Weights of a small mixture-of-experts language model, trained from scratch on English Wikipedia: 290M tokens, 8844 steps.
Below are experts of layer 5 (counted from 0) of a mixture-of-experts language model. Rows are named router (the router's row for the expert), gate (a neuron's input weights, with its number), up (a neuron's input weights, with its number) and show model dimensions 0-255. Each number is 50 + 15 x the weight over its row's rms, rounded and kept within 0 to 99.
Before each expert's rows: "gets" lists some tokens that make up at least twice as much of what it gets as of all text. This comes from a sample of Wikipedia text that the model never trained on. Tokens count by the router's weight.

# expert 30
gets: " ", "1", "E", "T", "L", "M"
router:51 56 49 40 45 51 49 62 58 51 81 40 64 41 37 67 46 41 41 61 38 52 54 27 53 52 59 43 69 51 43 63 58 42 68 72 51 58 55 68 25 69 34 49 67 44 36 34 40 50 58 77 42 60 45 41 23 75 45 71 32 40 63 28 47 33 51 40 55 36 51 25 50 45 71 56 40 48 63 40 73 38 41 41 31 64 65 58 48 41 43 29 52 42 33 58 77 88 32 39 28 55 67 65 53 38 11 43 68 62 38 37 15 48 59 42 60 50 56 41 40 80 76 54 33 40 42 66 57 34 63 44 43 65 48 39 67 56 68 59 75 61 34 37 58 57 56 36 28 72 47 43 69 51 21 65 25 58 71 50 72 60 24 60 36 58 24 64 53 64 42 55 47 80 69 57 32 64 61 75 62 64 51 43 80 69 77 37 77 73 53 80 43 62 71 38 50 63 66 38 57 61 29 48 70 49 58 48 66 78 36 41 21 45 65 54 42 58 58 48 55 75 38 74 51 42 63 39 21 33 54 64 48 59 26 40 50 51 11 71 44 44 45 47 52 38 34 58 46 79 36 86 29 34 45 44
gate0:51 43 41 66 45 42 29 68 49 79 85 31 69 55 65 55 48 44 65 53 53 26 47 46 38 55 32 56 55 54 56 38 77 69 56 55 42 45 35 48 60 67 68 57 62 56 30 57 33 47 50 41 39 79 34 66 40 34 47 68 48 52 53 62 41 44 50 45 20 16 45 59 19 32 71 50 38 63 61 26 76 49 42 54 38 45 26 43 06 57 26 40 58 60 42 66 55 82 49 32 64 32 20 40 35 55 43 52 65 73 51 50 36 42 40 53 47 79 21 43 72 81 54 75 66 38 49 55 34 62 56 66 17 58 57 48 24 51 55 63 43 35 48 48 53 33 47 37 66 67 71 41 35 58 62 25 75 06 48 55 43 56 46 51 49 60 53 58 55 21 35 19 48 67 26 28 32 58 51 73 64 43 67 59 27 48 36 51 48 63 46 39 29 56 41 37 51 55 42 17 26 42 38 46 37 66 65 42 74 36 33 46 54 55 66 58 28 18 22 49 51 40 50 75 40 45 40 49 37 80 29 48 51 35 40 30 57 55 61 43 57 76 31 58 52 47 66 51 47 35 41 64 52 66 38 70
up0:62 70 50 44 79 49 67 30 59 32 64 16 31 62 64 50 52 50 53 42 42 51 61 74 51 37 62 36 47 68 50 42 74 66 65 14 49 38 39 45 59 45 56 53 76 67 82 32 62 47 27 57 74 52 75 66 41 67 42 43 48 37 44 36 22 66 65 21 44 33 45 52 69 61 38 61 60 54 62 45 37 65 64 47 69 55 60 69 55 42 44 21 81 58 44 52 32 50 50 32 49 32 50 47 42 36 49 64 54 13 08 46 69 67 24 53 57 31 40 50 30 51 25 62 50 50 54 70 57 50 36 45 54 24 51 73 72 50 74 56 77 30 60 58 41 64 43 49 32 55 43 55 40 63 58 60 62 44 47 57 42 48 71 61 50 38 52 46 70 58 57 55 74 43 42 44 70 33 68 36 60 41 47 67 74 52 44 30 24 24 21 67 41 12 61 44 38 36 70 44 79 31 33 27 57 18 51 34 48 37 47 54 55 50 49 51 42 43 43 60 87 30 62 67 66 46 74 52 13 50 74 42 52 59 60 73 47 52 25 17 57 61 52 49 58 39 51 65 30 42 26 36 61 54 37 44

# expert 48
gets: "\n", "-", ":", "=", "|", " of"
router:65 43 35 62 52 45 46 49 18 75 51 50 55 52 70 64 42 74 70 67 56 49 44 46 45 12 53 43 08 54 33 51 60 51 67 66 39 36 71 49 39 43 47 27 43 75 47 71 35 59 49 43 35 42 68 66 57 69 49 66 60 47 32 37 29 40 51 64 50 44 60 67 37 22 31 85 39 45 38 71 55 45 40 47 37 49 30 57 54 58 64 68 62 38 40 30 47 66 57 83 48 31 48 62 54 53 85 60 53 54 59 47 27 47 71 58 56 47 48 50 49 63 51 44 99 64 43 28 34 55 59 46 39 57 44 48 40 39 75 55 48 59 59 65 62 50 55 44 65 84 42 27 63 54 63 42 64 43 84 26 56 28 70 23 56 47 52 20 74 76 19 37 49 36 42 38 38 51 33 66 31 60 66 42 41 59 42 45 55 64 60 53 62 61 39 45 60 61 65 54 23 73 12 47 48 59 35 46 36 69 63 57 51 37 70 62 51 59 59 47 59 19 45 43 65 34 51 18 49 77 60 88 50 33 41 48 28 29 46 56 58 27 31 66 56 32 60 34 67 40 48 73 77 41 40 50
gate0:56 53 25 64 68 60 26 57 41 56 53 54 69 44 40 39 28 65 83 54 48 64 70 74 47 15 38 58 29 42 57 58 51 35 47 35 52 67 20 53 62 66 37 68 64 29 42 50 41 40 52 50 34 43 51 34 60 52 54 41 41 46 10 42 33 36 58 22 61 46 56 62 63 32 56 44 43 66 44 62 49 29 48 72 60 72 50 74 40 56 31 71 61 56 39 69 31 46 52 40 79 56 61 37 60 23 66 54 62 21 21 43 69 51 31 26 38 60 22 34 52 54 56 60 59 56 43 51 48 65 31 25 49 84 45 37 31 27 14 61 44 35 63 61 37 42 44 52 15 48 54 27 45 86 63 54 45 49 57 54 54 43 53 64 13 48 53 49 57 49 61 56 51 45 48 58 43 61 36 73 30 41 37 18 39 84 69 65 35 66 72 45 57 38 77 48 26 50 52 44 62 47 20 62 28 38 74 27 55 66 42 49 36 45 58 73 38 63 48 38 19 31 68 48 47 69 71 34 53 38 46 62 54 35 44 27 73 46 49 69 85 42 36 56 55 66 56 52 33 43 49 50 57 54 59 67
up0:41 30 40 43 64 41 41 26 48 58 79 48 44 52 78 41 30 43 56 50 51 42 68 75 66 39 51 58 61 45 55 55 53 33 35 56 58 48 28 81 41 35 50 72 34 50 23 35 16 33 61 44 30 54 55 48 47 70 75 44 41 55 35 42 61 39 47 69 55 55 42 43 38 58 46 32 58 71 45 55 45 58 25 82 46 46 25 65 33 44 40 42 49 56 31 59 47 67 64 45 52 32 43 28 41 13 71 41 26 61 35 34 62 28 64 37 50 65 77 14 67 43 25 43 27 55 52 68 53 34 81 20 48 67 43 37 57 76 45 40 21 61 57 44 43 61 45 47 27 66 31 69 26 35 56 57 44 82 51 33 58 60 43 60 63 68 27 57 81 31 44 52 74 59 63 61 65 61 41 58 48 74 31 49 33 25 29 06 45 24 62 45 66 58 59 51 30 50 58 61 40 50 66 65 63 43 68 51 71 41 57 38 56 55 48 32 39 47 64 37 64 39 46 59 20 43 50 59 41 41 40 61 31 60 47 49 40 29 61 43 44 65 18 84 68 73 53 32 48 52 51 49 69 45 21 39

# expert 125
gets: "-", "|", "===", "==", " were", "–"
router:78 62 51 70 44 49 53 70 51 34 61 33 45 56 47 33 60 37 56 51 46 33 32 27 39 73 26 40 51 58 55 44 39 52 29 86 50 65 57 47 67 38 48 59 72 58 66 47 51 76 43 43 40 42 87 26 53 35 33 55 44 43 45 31 37 53 38 32 86 41 63 14 25 72 30 79 49 22 37 65 64 44 38 59 55 55 57 57 67 71 42 44 69 34 45 65 60 48 24 34 37 32 43 52 36 54 62 37 61 62 65 50 49 59 38 19 62 39 40 68 43 46 40 48 45 74 68 46 47 52 67 51 67 51 69 26 23 58 51 51 54 63 25 80 13 45 47 30 34 53 45 49 33 55 38 57 28 29 50 35 44 70 60 61 78 59 23 45 46 58 44 38 25 87 48 36 51 77 79 38 21 41 65 72 62 46 43 20 68 47 48 55 35 48 35 47 45 60 23 55 28 38 27 38 28 37 77 55 32 34 39 30 67 39 38 51 77 49 65 37 57 49 45 15 61 54 42 46 47 35 39 65 52 38 50 42 62 42 50 43 40 33 63 55 61 38 75 64 44 73 61 35 57 53 59 36
gate0:73 30 55 30 54 56 39 50 40 39 65 54 32 54 26 33 22 39 94 46 62 60 44 27 25 51 45 71 55 43 67 49 50 51 49 24 55 48 32 39 55 26 41 75 69 45 74 35 52 71 09 51 64 37 26 53 78 15 43 35 36 32 41 66 61 36 72 40 67 58 56 42 61 69 49 43 49 32 46 42 50 75 35 39 65 53 50 42 35 49 15 60 32 39 54 26 50 60 56 79 35 54 17 49 54 22 41 68 48 37 37 67 61 58 13 44 71 69 58 56 40 50 27 59 50 63 44 67 29 63 50 40 72 47 49 61 92 38 46 79 15 68 31 59 60 46 30 45 73 42 61 35 72 60 19 44 61 50 35 42 53 73 53 63 45 47 22 62 81 37 38 51 51 45 35 42 47 47 45 53 38 52 67 31 59 38 63 43 38 44 43 51 41 62 40 47 64 62 48 24 50 48 53 42 44 52 66 63 33 50 37 47 66 50 53 62 59 76 46 55 64 69 51 42 60 29 62 58 54 71 66 48 52 62 45 51 56 57 57 67 49 35 50 14 21 40 53 49 24 74 55 26 41 35 64 50
up0:52 36 53 56 47 45 20 64 56 46 56 50 55 27 34 47 25 52 48 70 62 41 58 54 57 57 56 49 50 46 57 40 37 47 58 63 69 40 62 14 41 41 79 41 56 70 33 32 86 28 59 59 24 63 43 70 30 42 42 50 52 39 63 43 26 53 30 57 27 67 51 46 49 37 51 63 51 57 27 60 64 56 36 28 70 53 62 91 73 41 67 73 29 60 83 47 46 65 58 43 57 45 31 37 20 45 53 50 74 44 55 36 52 70 56 73 13 22 45 48 68 58 56 38 61 62 49 39 34 63 45 38 44 36 55 62 62 45 63 32 78 85 56 64 67 64 50 40 31 58 45 49 63 24 51 42 19 41 33 47 37 30 84 52 78 39 46 57 39 22 48 73 45 47 50 52 55 42 61 63 72 43 42 75 56 51 71 30 47 51 35 51 35 51 58 48 42 49 57 66 62 43 66 75 52 45 51 52 28 58 35 51 96 47 50 66 74 52 32 42 43 50 39 44 55 53 44 71 42 55 42 63 62 38 13 59 30 77 75 65 60 33 40 42 10 62 63 18 65 38 64 35 46 32 52 45

# expert 55
gets: " in", " In", " on", "In", " until", "On"
router:60 46 24 38 25 42 43 50 62 64 34 47 41 51 50 38 50 48 66 36 59 50 60 70 63 15 29 52 30 14 71 59 26 35 60 35 44 43 56 50 35 39 48 31 57 53 42 42 29 45 64 68 41 56 67 89 42 33 61 62 38 65 35 31 82 40 35 72 72 60 54 49 57 34 49 60 47 62 56 27 73 83 29 55 49 61 29 48 11 53 57 53 28 42 50 48 61 45 45 53 61 23 26 54 37 52 59 62 48 58 24 31 84 32 33 41 47 50 68 48 56 14 48 50 46 46 40 25 64 56 45 36 65 63 56 42 69 61 21 48 43 50 54 44 55 59 75 27 64 53 22 36 43 54 27 48 59 77 21 63 23 56 45 66 31 28 55 70 59 36 54 54 73 30 64 44 39 57 36 52 15 65 50 52 48 62 65 28 54 36 69 33 45 67 45 34 49 62 32 44 35 36 58 62 38 42 67 53 58 67 77 09 46 59 63 46 61 38 58 70 81 55 44 62 32 37 74 62 23 37 51 50 57 55 41 32 51 37 54 24 45 36 29 57 40 42 52 49 48 54 76 28 37 58 58 48
gate0:55 40 34 70 63 82 59 38 54 66 64 62 60 49 48 46 45 36 29 48 47 64 46 72 47 52 55 40 92 36 68 38 70 47 41 31 54 48 49 16 38 31 47 42 65 52 36 42 40 74 37 67 54 62 50 45 62 41 35 37 22 65 39 47 57 29 36 39 41 54 50 73 55 66 62 42 37 57 53 65 62 47 49 44 48 68 75 45 52 49 44 38 40 35 80 32 44 37 50 27 31 42 32 35 34 39 63 56 60 27 51 37 40 62 56 77 29 49 21 83 57 53 38 55 01 46 50 65 63 47 22 49 50 34 28 66 31 68 84 66 65 37 55 41 54 53 39 34 61 37 68 69 53 64 58 31 41 54 39 60 58 77 62 40 43 43 68 36 25 41 62 60 57 51 61 20 35 25 43 61 47 47 80 50 73 67 61 58 35 69 47 50 39 64 56 72 34 41 56 54 66 41 77 56 53 55 33 82 42 37 67 37 80 71 45 55 72 30 37 36 86 54 75 52 47 34 79 39 39 42 50 38 50 61 38 45 70 44 57 50 45 70 53 61 46 49 51 27 22 07 63 61 39 65 34 42
up0:88 75 55 48 66 58 46 38 35 29 84 21 60 40 51 77 39 48 73 34 55 60 59 46 25 43 50 50 82 37 53 55 66 49 38 59 44 34 56 54 68 40 57 54 61 82 32 32 59 67 43 51 36 41 71 14 47 62 64 33 22 55 36 58 31 76 48 68 65 63 67 62 41 55 61 90 27 54 63 57 55 54 70 69 45 37 15 50 60 44 57 52 85 41 46 62 27 40 20 44 47 58 62 46 63 59 37 38 36 28 45 72 59 53 74 28 41 43 49 36 35 61 56 57 37 56 55 42 50 70 15 48 56 41 46 77 72 47 29 52 63 56 50 48 49 61 19 75 44 40 49 46 52 61 26 58 74 63 56 52 97 17 36 39 54 52 61 41 41 67 54 50 74 57 45 56 77 61 35 52 36 53 40 47 53 56 61 70 41 76 44 29 58 52 37 54 50 36 31 34 19 59 40 56 71 47 44 59 63 50 48 52 57 40 74 27 57 73 34 54 59 32 55 79 48 46 65 57 63 66 68 46 53 81 51 47 63 50 59 50 32 57 50 61 66 49 71 25 44 38 60 64 58 65 37 46